Experts of a small language model.
Size: 11 layers, width 256, vocabulary 8192, 28.6M parameters.
Experts: 16 experts in each of 10 layers, 2 picks a token.
Below are experts of layer 4 (counted from 0) of a mixture-of-experts language model. Rows are named router (the router's row for the expert), up (a neuron's input weights, with its number) and show model dimensions 0-255. Each number is 128 + 32 x the weight over its row's rms, rounded and kept within 0 to 255. Numbers have three digits each.
After each expert's rows: "mostly gets" lists some tokens that are sent to it at least half of the time. This comes from a sample of Wikipedia text that the model never trained on.

# expert 7
router:167146116125124114155053134101090127142160138126131197218113110126149181062166179123174109162109122102114115139148137127123187185138079106188129130056141145144116125137138095135092126090118177144123131119154145115098136156155165082085120188196059126122101075110179148109163142173133130172107145131112160126104127081114160122178140121172112110121137159113151186121140100150046204132111085124069129128097119138124102160131120128188175089154171113133066152147161193074096113154129109156122097102100144102068108153148109116156100157200167144118144113082147167119151137097110097110154132167134184119078160152163158156126124125156116164210126081083091110126131112132108156181181157110052126082101177164076147087109125124171148085121129122103130154116088106146089133087093168
up3:160160170131092136213110100155178146120188049112097134085101103092160140153126117164063151113128178149123134100082124104086164115097139114163104136094136104128111084087175146163171096118165138146123129115140160163134178111202089081102126115118136131129072085129129068113154117098122122074184122124104109182146080127134145119133127091145072157159124174154124134146180132163099144057115169068121121035082068105120122090144142158113127147136140139153110138111090140161098139101082116122171131104119145104072102148182126119128044131070184109095129139075107090120088191118110120144142116118132138104197152189105104120130155099166123133152159088145168171049061155167078124139130145175126132146131197110106116107120129151123155108160118138125098176052121125080125098079136179
up4:119167180136180171136144115138162104152139107131154176138112114141140114162132155095165150167069168169149201123107124176156132136132111158102104097139146049163121137096127164118176189085180166168126115123104176118168149130145126127144129134136140145124119131096118097095066138138136170193183146148168113139133129118124103136159147123141159153103161114116189080121122107074159126164180183085111198165131143132135191106141163114132162160136159200146104104140072170112198101196162147135112162108133120200119119155145167119110111185166175122098093193090118203146147101090132117128182077070141120111140113092150105132108116175100136200137147175094113131149117109112070138118161119092149112164126163148154159101072139150109077156163075042084127119100121139182187113130120195
up5:155107098149045126113099081197075163123101120130101160119078117142183103114184103138137150129064140113074136138163109119094077108136127125170119117082137125191167110138207067141108143144122089115144139103103080100128068094083093099112091123150125089094043073179162110074129046116154162179133082203149152140132053113158134151143077096157110126150152169097102154128105102125125157108145163076072130158083073119148152142155158122117080134137139086212127093189104125051175131169123127138140093159169145122085062124081091114146128139122140173076094115178165090078110140080107076100115153092103101146168110158117107144128091120140140134162074121129105097130129150157113131151154100147129156148143130124144085101142120150129107095104114130118120127114161180157118092171093155
up6:092131194065109150169109120117127179082125147068155140181130132182122140087157132069132137114064153118119114134142091121151169181099203190128096188124100112146164109115097168146130107062094159228074104085156133110126087150129105143105169146113101109125132128117027102173170152124147146086098130124143097059128152133087167108163108168152125142110146120154100123132171159105104082131143105153120086119106159146172196166170096110097115126140092102083106094072148141141068125164153126086075115170116157113116185126118113120134089126192111113118098121142171127092169190150158127114109096095134108104099132115061118119124163165095161102145075132077127151155076097156158124113087176147126171165114141105116172146115080169181095196123101185107141117089137157147133074123126102
up7:158101073158181189144134118109165129119148165192169154113137123189120048112144132152166096119091100101182130101135117132108159129110192096131110169125161142127089142098217132147154160119180166143140168063166092128038114123123100148126118167118091124099107103086164151094081149123125115148144094070204104194146086129121103102143182136085125112116159132139094137181091129137102171155149105098145112116083177073157140165140101122077159167159070147083110160137117135088118169135156166125094099097117174107165114144137130073134126066115184154158156110065115096166111159132117162165147129071106161129185122111127065106139091117118126156173087039103083111116127122104100185144090167103159157099123094105147128160145171144149116118102063081134144163147105150119127082130081137
mostly gets: ",", " and", " but", "),", " which", " or"

# expert 10
router:129141122124078140151135131109095146084199109147126189137162112125108160107162122134140132130150147076102092162160152120137147082154183125121100135131099146129108132104188138099178091021165135101099114139134150124123129109118183119125179154113152133107090130111120097137000099164242182078091219140132150112112172083119119073097110179125174143085143146159158174150145185148154121151078115100117134137135129159168143097132132149146112134115133126121167081119177170100089155121140150136083122135141159165156161151126140153091132106109121119141149169133153130169151179085162113148101081129076109087128136154130120100124177135142149184125068073073104188131085133045094161151087109127069101130135108153114191126084180112116180165103115072130090115165102078133129135152152129
up6:078117143140064084073122127151172137099150116128182145128122105148127150114153114149118104127118118130084134080152131071055170183167078108087136120121085110149121128112164157118052113174159198175081122104140136097097176155135149175134180101132075167098124147165161167112123205111144154081093090086140207138104091100090124094165095177079193145141166149070180148111152152125158170091081144154138140134132101091186163166092174100113153166137153136143150131183100112154125127160118117138159069192131112139100114163116174189110042085136176095145150135149073143099152131183165123131175170166092097094173146076114176089087105113137122119155096127148090168109141089105099084155111149132134150178135135100103132125144158122120116161068106126163163152131119154134165105143103166
up7:106123128186126153131099159159115127114127127183182122109078121138185161069132151174086168126122165116090136079122130129106175112105163144108118127099132126139154078154150132112102156121196151067130110094142166181129119152171080133110123143099183168125109082095107135104159133104142186170116206126125111180084159079182109125134101123085143124122124083099077143106115203109124126073134173127136173159126193123118128108149150113171143145087177133073159125106147112131126116062117149141050082082127152146066155125093121204152161093133134147110182166100130178132128136160090186076127129090156129097081167137142109116074088164144195088138078113114101138147121142154175184102175124124105177147105127113083126125074184112120164212116109129054130108152101134167072112117096167
up8:121094115100144109097111147114112122144118125225171146155179071122104111153150146138128138114102180163113044127104127178038164107124099121125165120148141128112140119087116150138129095121124122206145027141141145184195109154130117109178096081185171112134165095085176182117157117138118189131141134152142113156106122134137100118178154133162104141118144194111121109151150100085099159109137050170134105125097183187115098141152147095107112147160154146130077115117138157144139142137107146124123186122176100099103132146101164099122163129112129103068068119108110137125129110150072124130128123118148120080166149121120106132131165204118109188115046146136062189157124106135176097151080122181149110122136212178091130094079093093133149169108183048122139115166113163080112091122123126
up9:139103113123127101143141127151114152161116077101094137169161130148146118175156102105226134139142179059139121177117152098096153121150163155157111141107105080155128138110143118096154159163163077183078129172103132141131113085171129159194166187127141087107072155136127126161130119191061165138113113088126105110088199128120144155148183094131138138100140089148159124145158127136127077092096080147086188144182142195181131131178180149106142137141141126128122108156157131131169097172145067111116154143144107123140150104072184131171138150136125097134105187132147138164092164087141111113095095190104043152140112161141147127195121161139168109132145071101110175138131178095208147178110166125094117135064148147153177120083113172105097128137073164140126067113155071105108085179096089
up10:148078133135123103071090192097164133056188153168081203153134106118113151124111144135145122098103150084176062105150158144121174130129133080186144116206140096134115133076139165145171141093115171126161052086157161085093134136080136148132116130156122128114163112112104075190110125130115087094072110130119089108149157135125131155067106120118131116167115210148181163097097135149139197109146118124130154179153131101141123156156136069179120198103141129108104135089155142167088063169104139115111147160087107119118053126092168148106109162141146120122172140119112119097163119107105162084151041178149126112144133092178088149211143126139152176109104113183190108148094122127155129142123058127111102148147170120102173140114141153184113096164141085075155120082105099144109095125165127
mostly gets: " film", " season", " game", " album", " work", " series"

# expert 2
router:106139130128137120144144203106143129150147144154216122155109151112177119115094082129154161071131131104119129125167118066070180099173117113116110128100104078127108149156146100136124135164145128074147094126110138091181042165126096091143122118117134097125146121123150141073125202101068168078077167145122115124082084103128140092124145164166157152138113128149139107082199084114118104106125166122106144128082098159125126151147190127113125112200121096158080126165111120084111137100086123117113162185149135112113162111151110190101162130161242131158081148148125124093146137118111053102116073171156105089086107151171107183162079205078164125107102138181097119119127126114126083172099160202123163185126128181110120160108131145154109195068086125145140088132125089110077135154116148
up6:143173154075114158077107125119086194180139194074165117152144117063112079112076128154158133051157111150170132104166167114140142134157050104194096046109180136145131190118124120138096095159112135162109093162138147127133065131130103126070144148162133118106113153150140128110138144068093138117072130134088092111146099095120125160103130101125069182112082101166123130104124128111155102136143091138084135094107103144139116155148140142130074164145144153100059135083049101093110116151117072133138126118099177092110141122117099135100204147088126140119147093044101167106142139143117081198097125172145121147096102114127122152182101219187140141112048136137104152128172142095075114168132117149100123177162088151118127094086175114131135153081154107076143147147154077116154123149163146
up7:139170166153109112095078148135136094138161187177143156164166152080090095157138194112104138112092149157159146093146159136124157161156154112146055098151137127111069147122144133098157168032127134145155090116136153176162099093111132154123162112098091093153123138128120112158070149067132142179181163090129105126097157123079154078133171099126155080095048136125063166136085164167136113142165153194160162098141121140074176151124170122124102131169125087114128182151088090142119117115075101136149151092135168098123137116106105136133123080112162183160114165084081055093091119082114122153101121119149138105088139183138089123099124116150122116188122092132118174121136148128142079115153116168233149109130108144155142119140192186159139135201053049144138126111139169098136159110103160
up8:067162151085121157175123118141060058103175138102170159123143068102131208138174176138168152083118092137092118133152149139108133079156085111104161168129139120107192088120034159135132130154114148108153194133155115113116143166105117119162124180117118113158131116082105154102118110038085181117135199113136103118144086103087112125151111155108147104112101133103169134146148203094142145136114098103108134147093105141119122131104074153108128132104096111148058135161135177067136157125143202135119155186100162151107120175172104109091063150098134212168159135125127095089092100098086133173152102105117208126146120168088163162141104141176063142143168175158150129126141103108174112105146132109191121139162139138110085144085121155096123116072089110060105133111155137144083132125085161
up9:073097122104165111119159164069070133150132102145125035101109084109103113147220123163052132033134061101110129156088164127132151156140112054180078144117144084117137093154118051120152148125167126130130130218162124124119064105154131149165140163133124164149138065178131109112144184181090125177084133125107150140162138119064098148108101085132102182141161115130101120132178051099127166119133135091119163086112153102106169150107100088191179134121116108120125105129084135083152075132136142164063146133101169097079160110139139146085125140167144138134125111161113112148141121192141129111116113124091129087117076086109106123089101095163121082119089107149180080164121184140120142159130136131056086124179129123112150120146154122105143105086107097119123128150126101109068153092081139
up10:138124083163120083182098118168122115161112111185209122157116101127147161127121102147094141098124077113164191105087208113179109203214178186121115177126146148128111125109127128104177121122125137108088098140201116083115134129110122104118105146122119095099097095114091120098109131070117087117123122136087144178146150145130149184157149133121070063154150217140097113143142107114092121090172123128137111133142108134129095140178147067142136104169116112111140108122143142139141175089070080113080178094105102103070183149149150162154074102132102130116093191075148071083152163170093063146094079151063138053110134122156162154139154138104107107129113086124150126098094102154120104195120110141137142162078138119138109172097149126143167114053128125130167096162052101115119143104076125
mostly gets: " K", " Ka", " Z", " Sch", " V", " Pi"

# expert 0
router:168136155203128199047116138153112184155147193173147115135188116164145119190117120142131161140106122153127113074137153077155119127157178127151127066142090126145062114065088149112180110127159118130154111161111073115084089131176091078119106108081142099126092137097137155127138147088154167158120161152207123119105089146112111094124132089078152147053108105162162134172154132169113129084096124032142118105113144067170145127208098137139168085151126171111125119122104125145109058130111121151130146099079140198097150152143117136132109197139122123102116183135191084119174157085155120053122108091058171160158152101171103104135140130111132133080145137093152143186131190117178116138141129153096140094143156178138112095148157171118151138129154163114107125137163183146124151122092135
up4:084146144193139125144117113150100158116122161085133141149125131166156085163112120132101103100142214062145149122117132114140114137147100140130190122163155149178058215110151153074072111160129162110123118176160109130103138151126109146191208151095119079122099160120050128095161107109119144137115152090100174200154149139115146045154162100131087108076087166169188164148149118174124084160120150073094093088148140146179114208166102109146136164091177130114121164061069114107091139141075074155168136113118177187081108176172149144128149135114159097131134159141098097114134112159104144158134154119176121209146158094138118148121097178121172129122115116107129111097150129152109171154146157108083100148187109117134113085102057184111125141161113083122096115139127140165123160148118154
up5:158219218101148110150115158073125130093144147092099077133159118133147143164153128139104151117111118114138134125159140070115130126099160123112095117159112139107134100101100133061103127158064072141087152121103067120115168066134152072138194163151085099132150173149165123115185101130091168116084110134127063095159057150166090140122087153131103095052164162095149186153141131112138120156099133072087132089145103102111169161098153147083147105200132138177144064122111143133128134151188102132140098121127169142112167127136105109159082171155111111094114145162144104086177085126098168094159143089139135106101132106104082134096121133086073084088126149064106133144089180166081136223186114045117167089174112141092119099179161184119157121102116127131125142125139145144110124161147144
up6:141129098141145137098106175116081109134108154168152053056100148153072120141065090133054109132116140091123143103167112140127166143158087054129119107117125087191091121140132146137147137108115167153090149164126111122109114124112135183094136143134057088130105131129091123130109141135175143132125151144140121146083100095074086171102151165191163156097104194060126184094122123165156161125107120093137188127107128086163142108113078135074172152177164154097131099143112056171139077117131121148211137104073114139115128123137101181083080139138053087101164130070164095115178124154150167159101142128115140078113121128117100146103055162159126097100176176114093062135095119146108076147139166112084081137114134074131122159157124185102096109137128152184107100122159130160029139128132148
up7:167167138117105133146103103177147128160125120110111155151124165140140163153125140138126088139138133150136101118153181144147123132146063154098128107075135134152067134092117168120131100187142087098112144089115139213130126124085142152201126108152140079091119139096108160151129096109156116136081120163146138157140078078183089173146115140135162148065139110132103124089094129155076174078062184114140139127111135122184087227117138094114078161130118117124143146079102087138147115159063141151143188108168137109099117125149113116122157086101118137175141096082166189185114138072128167104069105132107112146087105121091135136122177103147089176105094108146136172138159165171122141067071112087126151139091091173097096074081114119184096053145074061148155143083099102114124187038155105
up8:128163113188141079149113113099113047134118115159154097114107133132102088151128116066093177135084125207132151106117102134149180050083134134123126113146222118146099151178137142114146189134125150069126094131123062095114129128133110077094099144128098109101145115125154129132093146141116051108124114121124110181150175136104119127098139130110099178115210079088140101136124156068161114120055133141138134050162169153170121115157175161171077144095104169149160148168082095111149122072155142211075167135112114128150166126133106120118048188152133141114085115113149129160122131148080122109153103117177168136168162080107121115175123128126110173068127102083100151174124100113138145144152164163132105122181115104116100147155096157087129124062125156167138103109190124046090125118096173
mostly gets: " in", " of", " The", " for", " by", " the"

# expert 6
router:162128138152109150074066154125113157066137133147200127099219120059158085146148142061116137147080132112107121105099131131115118120175186080193087157064093149129206136086126180126157120083099111092126135177121115121122119194117127153130178141160175152138135097118143133087094161123126130127115148104120119109134085164112127164131075152135138111123132126103104152162081116126030134106118169090094126090184124111114105097125090158108127138211111141098047107156174084112105138125111134141102139174071153130134160127164096129079140189132134198129125139151117095077098109074126141172114180098064152110105119119099169135170094076136137125133097121139082138123117193092094184155173157159094101181094079114142160114075149179111093157092124132181124171122138136157109153157148171
up2:144115118161105161167189160142093151086104139173195121144152199131139083106100149172153079166147107102118133138130196114194137146109163129104195100124091157113136137101137162151111184189108136182134107151094139156118071095104073120063166137131152119129102118131079139145139187076142117117134088152100056152181110081140120120121129149108100129117109126195146183114148092113125186133129133091108058123147075159137162141180125128073136108133078109109107104152124101090153103121167143090120188094148159090166146136098167127114130156122144194104069171073143148117128125109168084184070129114161128141136043146132095081127153079118146164088124161205130162150159085098179101106208179149125147126122096175127160091098085139119157170154105108131104152112075151110112104152104095
up3:111165142186162168130088132108056161109134100119115167157132126092105151143102128119130121169074048112144098140088091088166068112146127114044182153051138138156128103138111106063137094093113087096152174127175108167148141163075123167160110183153123110087156124140105122103123131144064140130135090140140123175099143087070155160133108110120076144167116153157107134120107120137143159107166102081147087181147156106116123103124118106129114099137103142116140188084137055118142124114110149146098167119144182184044116154090097115158171107077133164068093103178172144108158108100123091107116150080062136094063059132137165104146137171118133128066116091055169154123156113156123181141141166144133146103089079123141100135100160115117150133145083191177136128168146059137128192150135161
up4:100144108180086107207124111161184150107161100169166139067169146141160147149126167155074116151071123039121104088140189140113109100219084114142145147127098115099160106126169152114143154168098140122131183091130178202137072170117177017109116140133143151116147133154156121145102159117122100160077173105157118150120154183124194150126114135167092148136129079135163101155174115170148136103126102161104138167110165169179093172130066125158074148104159097107106132163125117138061100132096152094178147133093117131153078157158166095109117104136056162140133172139122090112082127088074129131132134110144094153112128113147165117145128153090099125156136082155139110096127175107126114116139057109106107145124161111108155142154127154111178092131175128160062125174100119109096192110050144
up5:122139088086150179135100139096136116142113062136183159072144139077188110102106060132151082102158090108147128081155119140107131143137170128136111136167095112106113075085137042147106077137127126148134108111157101111166142125200099207122161158121158107119128129090127182140097130108077124090139098082145114095087120140079131117136169178134176153109145145130154149100100090187134127210135169156137141129112103107150143146131094121137089081144168117124077163114076126146139163158176122248115150123182089170125139174171115136100108166078078119041141066152140096138128171108133143109147103137145095068157074110148106152151066113130091096086100122168116122147098088157117146185198160168121134136138132085180179143115119143154110160105169140146144112162120185168126118075156099
up6:183185171116141128100130147106110108155083126200181087128184158075100158112117091166139169152089111134149108106153092134184091075175151182107144129107081153113101105163151097115124085099106134155142155085092119157147096139098128103073100148149128160094105044149119092168146122104092126133147117187140077100162131109157166122171162176105104113132169101164131131134122103158121158117110167176146098143179153164114114124123153162118186138072173084119146114131113095169126116196089103114166102089099130162139142106074152109111086164132126162191142089118148131137192132145136113130119130135122109096133091080172188080119162061171148181149199131071158095104080136144124133153120130122105184086092113106129159103088052135069157126134135078110179164100148130145173198170165198
mostly gets: "es", "s", "ers", "les", "ness", "des"

# expert 8
router:129140114154128143193096186074112125063089137148136171160151167123117152150077167151166144150120122112079133135102139124111147118170255095148109152135099129127099146132152132159114174107193121142121131104099081128126120169100202040142178129092191140180133098126115110112137142128169127063060103152128121068119127099073152112156086106140134146140128121112141170138158095163111120135095126121111140125128140130225090158137117143167099163125145109127108154155151139123089159077164156179062120174117148126099150141130094143057110162148164099122095190144140113125136152147135093150117109184152113086107108179106177144123203187142187136111067060080069129070155118059109128089112110132153143176182135131123129129160211181120140137139098116092129164129143139138126103164125126
up6:190151132147135086148133062113091034135078089077153171144072130126179132116095152150160106109111176087044113156130112113066117118101141054171124087121168118208140136159127106160162143144128162121057149137120122141109115127097190097124156113084092136084053099168173190117147157116146156137141146170097056144130099104149152147141135076103112117133117140142167168150111141195147076132088075237151091128156102141153149141144106124199148125078130091154094072119134107077147139159170119055143128166184135174155141082113131147174099083113126135089123130122124134115156119106112140092130129096157127121104110107134112126155144119118146151160094120102149118145146089140169134142116089145081151149182134125130140175163164182156074094094077113096177142200121128137155142103103136
up7:143121120139084147157103161121133169118151128075094129116131088065061123096135111177174135125182165078132148166089127114101081090155167091138143163177151141115110147142195128123174220101128112087093086104159126081147128084140130118144115204131115138120123133133106174121132152097161127108117169142171171135110141109094143115173144137145090100068090152112201080138131091059123132126130177147104120188162097161166092088143119121118101115141177150200090166164052174084128122111144111085114159118081149137163097097118098153130194192116120129135129075158128153178146159122113108214157096154042155181097122137155162115167113195081155087143081089125126102135098130127107091112155164157138134169130146119111097153117170162125143133140160081146156134129192124173114135129158204
up8:118138139141067157115145092078150091111133092163126109141146096082142098113141126166120126228073177102072151070137165105147171102163141137141161160118136130236133143103175139089118200166168144162124132139055186138139103126092151068138125128098081180112137121130101139110121120201201160150129126103133098099111115106110111148131078128056094108117124144123152160160126054199063106122157156097181111147156146147181100140168085124051151125113157106162135136094141137109142058129089106155189175129173099133143134140142138130119120150105107138163158176151097174142115131085131150163118141102152113109139184094168115151164117161115070075169113146187110108103134133175140138106062121123111090132123125134131059139096135097119118109163093089098120175155086093072169121158149155
up9:153088152181161148179082113088156100081198106119120178128173137078103122043097117151102132116106173119122139094172090171132090152099171129170136141145159103129078123106136160147164145168103158131105143132108083123105148077116104158179123109184115157079133185118120173116138124129218144114159119054126118145113167098103108138081154185090230094128102129151116180180136128144103098099079081110038118114158168130138169203123124123151134090137177110121198114158158150104135124148127171173049142171119139090124131089128159137141126123139119152146135164110132140139121104092174134128179100120150091119186083169172130103118192125152111175082091136109157141158172118140144176108099136162114144080110146148120128103142139139084173067077147067106132157100121110154153080120139173
up10:103082073085135154171081158122137123079109167181131194135164112104110140187096190191162134127085161112135103167168165153116122127128141091126062120126122112099095132116119163160171147161141164111095110104109070112076092117089128099054187107138140172121136049115093158138171148119129160077166176108137106060153136182174098115104176138079157109108114128114152123186106129185100093127141126146130099143155106121178151130184087143143125164087169165128084127113089092142140147159204088136089152131109141102098100090103054127196135110169175129070122178113137144080079167110154129170130119123142141092092215123142125168156127150155090116128117083092112109106096118125147173105146154120093181100132096145144147133099084192161114156128122136221130152097126108173118099138124155
mostly gets: " son", " round", " land", " General", " British", " Robert"

# expert 1
router:086145184101149157180097132155139125139156147108138129165199185135102179051151099137122134131087085132082123070137132131056088099137179122127119108124098125111128147119152119134132076029145163094076124118158142157118071149136182095171124131147089079101106102108102113074121095176125125121073114136156197134142094142109148126114091119104153148139090154164117130172118138131163145102128136116137078098187128125150131175141092075095086162139177096093129125148124103166181133056130125117154169116138136110133109175151158143111142139109107198079137190117123123150112158130118155122130117128096156114030135188122045185139120180142101139159110126101036092130109100129153185123136138097108093066129134163149119125140112070179177130065145111115209143094146066116091111168102129
up3:105206060119161159178137124189099099110096109166131079126147219057102121172156118104193139122132140095075107174104135117163133069087143175074077114141208117086130085080135168120096156148125111144140117140132092146110114121163130109117132087126147092137179132102166091159155131132153145067122091149127170121138168064105068159085158136097165098131150118097112176167138126105150193055159138154082134142121143087160116093128132083128145123115140132129147032110157145146134146086199160126074154096081156114122113158081187127085051133131079145060136126158109154107138118122126106100108096164135149139110144111123088140121151128103116159157141117148067099087128111123179155162116168115103158086130153124150153110176101119172132162178059094153133133083152122099099125103194135
up4:109167160145185131111090130116128134218153154106115104105129135125140162125155082179127149158154105123092163142126144182134138133160117121103126069152083138144100097116145152104108141117166123096122161115107171144098148130154109110113129148135123092088135080106085098144091115178217152095113207101082178075134138135114143122044093092064176163129174083132157106137120083092143122153074169166112180116215087132108144160160115100106149145182115141049118187169122149132081139118135119136156118108096137115084089163159135124156178130166127215121135123142128160076066127140228148147125168174152115154117153123175126093117120096104131149083147042122140131136158193119114128075151135085111154125181156145136120168166143127081161170097125048134127062127099125098132110142113129
up5:124108169155128155160138141154160120122154113136152075130140093128073145120117096139138106100076081143066102117101165121128140139120142102116140122159108099135118123102112125144093100129158162161148133109128070084164134122081171121149076167101096133115115147136165111117186182169162097171158132138111103141122134132158158151109206187099093154201143125119134152123128087141142119142137159130086193093127164212152149132160060108133127071237184133105108082090124074121114150120137185093121177095100126146140114130159122109112110151128106124104109162160105103087113151129200122105141106082119181092066135181141109168105080123164100161093189128108097122103113180136085161165133125101116086073130108066166159089178096159176124103126071058116114048045154092086124135069163111
up6:130072122109105117123116097102170112160132159105203122081171093114078136128079106149178129107102106067144160129130109059159097132174072098141099160126147046143161143079142170158111101122103114052116130098131139144207085141131153134137122125057166161122150108091126160097129105162100069098099148075092112082101134104110089133097094181099187112101102120104132135090151146095106052137108157116162163072134166155164139116105113151140146018098103184165143189138141135112100113155138125076166114147128130170088146122130124081136081145092128149059100074106116123106099103125103104118127160122117158094134121134129131064113140156075056135140101159062172107135086152135190187121154142083153098165125185190074132128094119120159110139158107116129122177115134180087130152109122124
up7:118118063157124086100149129157142083151186154142141139051103141154052087119142182125108168103157110129128158106064099154180129176142119122068092139073119152120128057160142147103201122106190116129095066122104127098096142097081119129158166113094094168159107180123150148157150159112157095132094132167191143068167144166121103171118133140196152151106141132138150140133110069158109137078125122090138175072122093085153163126153127106186093101127173092113126100167104109116123155117111071146159157092064108186112078144097109144149103076120156179111143163112150118143161108123161136137141052181144111201121096075191099145113120070171160162172137159087150173128134181164186161147144112097076127128116093136108124147152138103165110158101151140122129165146179115149084109165094110
mostly gets: " was", " he", " are", " were", " had", " has"

# expert 3
router:135174104156066159139106116140112162073152156149118118106130143132125119079066129060177122073168127152145132125159146088127126120125137135155132090108141076190139155048105143119064140129145117126142109110135114144179108126131110152107121179150076090119150112079140115116126179130098194091128106155102079121153109060148138149211048115167098136118082170191132115141177127086120155080104094130129132136144128102136092192142116164168104076136168156127083105125087144090135122139092081133123145105158098158161150156152070137133055110131108136132142124112123199071160116142113129121123123184149138139041158115104141118130201159150090156151150097104122157113118101096112116141171082180107162091107123121158139065145163187190077143111089094130173142154071233118090095157164127
up4:112192131089078134118133130095091149068137061161111136079100115115108105112115132104124174155121113119122129184165128092176117122135158061084132142143111101196023067148104144119102139135143162156108159109105097114106122205154110167117120175183170053179149144065128105155165085172120112103085079095109136124091099140110181096144121109149141223104137154164105128102155113104106153035149108108121097132174170112187144150162045158157119126104132167176138092192119114130172088164172129128140127130147121133136130122107146101132136133124052097080152158156137066093135147129144141141188145155152166142159097119150146100150131170116142105075104159141098094088174192105082122154174105120172076103177145113145107197157131134105187138119145121150110106132105129120114126157121095
up5:160134090116109127096154102136117144108216107076137104145118138147111100120132097101083108151069101178124164172103115175164094137130113099155184120133175117120132109144117133143169111138097133118132137186170117081151158137090114165108116147154103153077071108110185167132130179109200096137122139104144130075138214131152128084192131113138154096139111113084135133121120154032164141157128141117102090151127150126104069140148200106189129122117153101099154083177172099128145131112108123141146246100152143162075178119161136141179156097187154138138177138151119201130113106084160140107158132117134177121154115125175130151155084127173128144110067157156065132103107120140156193104086147172155182121159056122126078133067153149133129099147146116165205120149110168112108166169091123
up6:171158134157095148123122113152127073132183102095090135126155064015131143084172114093145117133103137186135133096160159139104155100168115088135148127117097129080184136093182127117125147072136086144116107116148178143124079164154093120097110115116163136096197178097087118122098244132107076171131107178112073167091103141163128155089069119113118141103121138158155133075089118128105120185111138106181149108117138103146140110164159175138099093099112181172146171100133214100113097142165149095138113152052200131124128114129098149129141146139172090140105108133122130144158112125160088125092108101126128164096115114149151187131122157124144063108077102048128121147126118108129156105132089186120111063057128141197131165110109144099177153146118120152169141081126111097110092182107169
up7:097142138157109161119139150128098217123145162133150132106106114115138080112128149158155155132144177099142117131119132153133164109039190220103159140149077135174164104113117105075102101134154205110153106145138107134133150143121114166159187157130170129183141136127142155163150144112092166110142108131121124164101222125097199068098147192163152157057140132102185140052182146139128143163133104119133119137185127163080127147146151157097161094071107151110140101135156083108148166139123152132156155107174114118137144141083120107101144119187093091101117116213142106114175091167074203120124109094126138151128175155152148118104194125132173124149140164105104107169156095120092175153170218140089128056120152165165146091114119154113099110084077136118146150166144138140179136108081126
up8:184138156163129134102090138106097111126138098130123078160119109094127094094117125072125169128144172133169147157174103156130076090149160201112128119107093151175070159055149073093117108132089142124143168146124131097189121098049150170139158166159123210150109103154130097148138164132115118102213075139100133110132152177084127093098153172170127111109121117134138073149133070114067126146159134129089167148125128146184133170167099142176144076120117108078123089076140116141163067098138114118143081141146192158069159109077160029117102154161099129152152126163132157176122136152124098143131190133123160122134168138111082157137147141161199093115171133169118156093131184099159098182153141164138157127153176176108127119088079125115131117148133058113156173157144095142166161098159081
mostly gets: " (", " \"", " re", "==", "===", " =="

# expert 14
router:128122125142079174175127123150132110155124119115178114106106096153042112095117103082106139096114149141160085101112119130099107112142159116095107131053121147100111196176160107069130145124149157102127155127058123143159128110125172088103193148133138119109156088064141176095100160108143139097163113139132167135099140122088163072128106181078080161119105126107147207163133094109115085157112092108117171093108126120142065140151113101165178112129147115194200127129086173155089092125108124155122156139105120206099177107088088161160089156178077127107131122122133128147134166105115144086108082096115083094149118099157152118182107112137135173127116139131150157169074096114114190078119114141215168105172174101151154089127100169110218096147124120129133146174098162236151156142112171
up3:142111091188170100096104125142114135184180087139126135169095171161145085084128138179049147107141120107147064110147138166100137104150122094164100129062123111085102118053177116130146112137109137145137143129138097133113154108133106176110099188087169152072136098141160088142134100066180190104172123148079131135144144131103114082100117125138109137172082103154106089116122109073121097150157146140099190172169142142175159101162119133130133157135137162195154149129155165125139170108122088114155137129151153118126135158096107192141136127121161091117107132111135142173208135072140107122137106134084213085091077115160123149187114087184102110116119092127115162082109157103128135190056114130157123119161213114161091181149190113092152131108133098058143135117098134226146133091184147
up4:086183080134158175168114082055171093115120165102142127082134175107123129142168057098207100108098079163142123136171079111116133125151060184120113132116033117103172114107133114074114122133128131157096209133201132113185152099086098118072150137114092116158102176133122132132201117115131181154132136163112110114096103130134156117147146198129119164134163163166094104116107102089078117118108136109130112075117220129135140125155148113155155087113158102167167125132112176112206124171100159147195096132147163160149091148146151126104094119151139147095159132092151117145169165087197145099104156079110141098096173133122138084098099108124129156193122139132111157138102154173107153133091131053143118102138195101141167135145145117154169138158183181155155100150121147151158121151091168
up5:151112126121157139138096132127105160088189153144128105130150099128077086185161120146076137088107050104181137147120108128109112103155156159104162129115173062101179126169124095181105105150179149161131190143128176106111149125152133074114152094119092133148136139151086144094087108178093149163114106109134117125097138141073138082086134124097049122189127147109160100097105106114118102151119074146143141138098127177170066107130134139130150100165154132130118144088102109082147167058141083162160158138173152185153126149145132115111129160128128181077139097166091128130081149085180087128193122136163109140082135108163100144159105148078085129143075125116184070222106136122091187105186088179131059050126175197170172163143144140152172123127140122145144122164186115118116118155073112
up6:130113135105158132169141140172140113147093152163177164148111092092132049112040167099080170073098132097133165136136128160127081119170115131157121160073147138119094117171198100163104066168133102147128099119057082127133155142179166182135106174043147121155159125095164068087176165132109106097144209135118113144093104128080097131186113141085185120106088149099173114089176112130133152119142118148120102089177083111107125161139143131151151094123142117120136134086091158093146167143116106129131116122120129139160141080130118136197143152152180143068117089162158110163169090054154134176152157137129154153125190161138108137139175080097097113106134235104142124156133113132141155114106103056147090122154178135148167110125095156140155091196125149072115124095148147142087158138142185
up7:098136150113105142119079113068177089082164151072090092114136095130142148037113148087136135134165064183097140090162042140114115088053141126121156117107135150096122105177146175134131166106116113094116106124107112147120117150126132138170145092094115133139088134061129137101054112128101111183053110125132115128153050121070152151099117150197157142162146152124133127165123110113082156101100111157147146138131079122129124103132128126179083100176134115145114165081108102107114229182118166136094134102128156178101162130144132152106154130159112141173146110152135129107168134159170088138119135043112122116095143144069107135169178140136166106129122173035135082118077168122158126094147137126140205065147120139127161131098158143132114131081129195204198122089106171149148093142114117
mostly gets: "d", " at", " out", "ated", " up", "ed"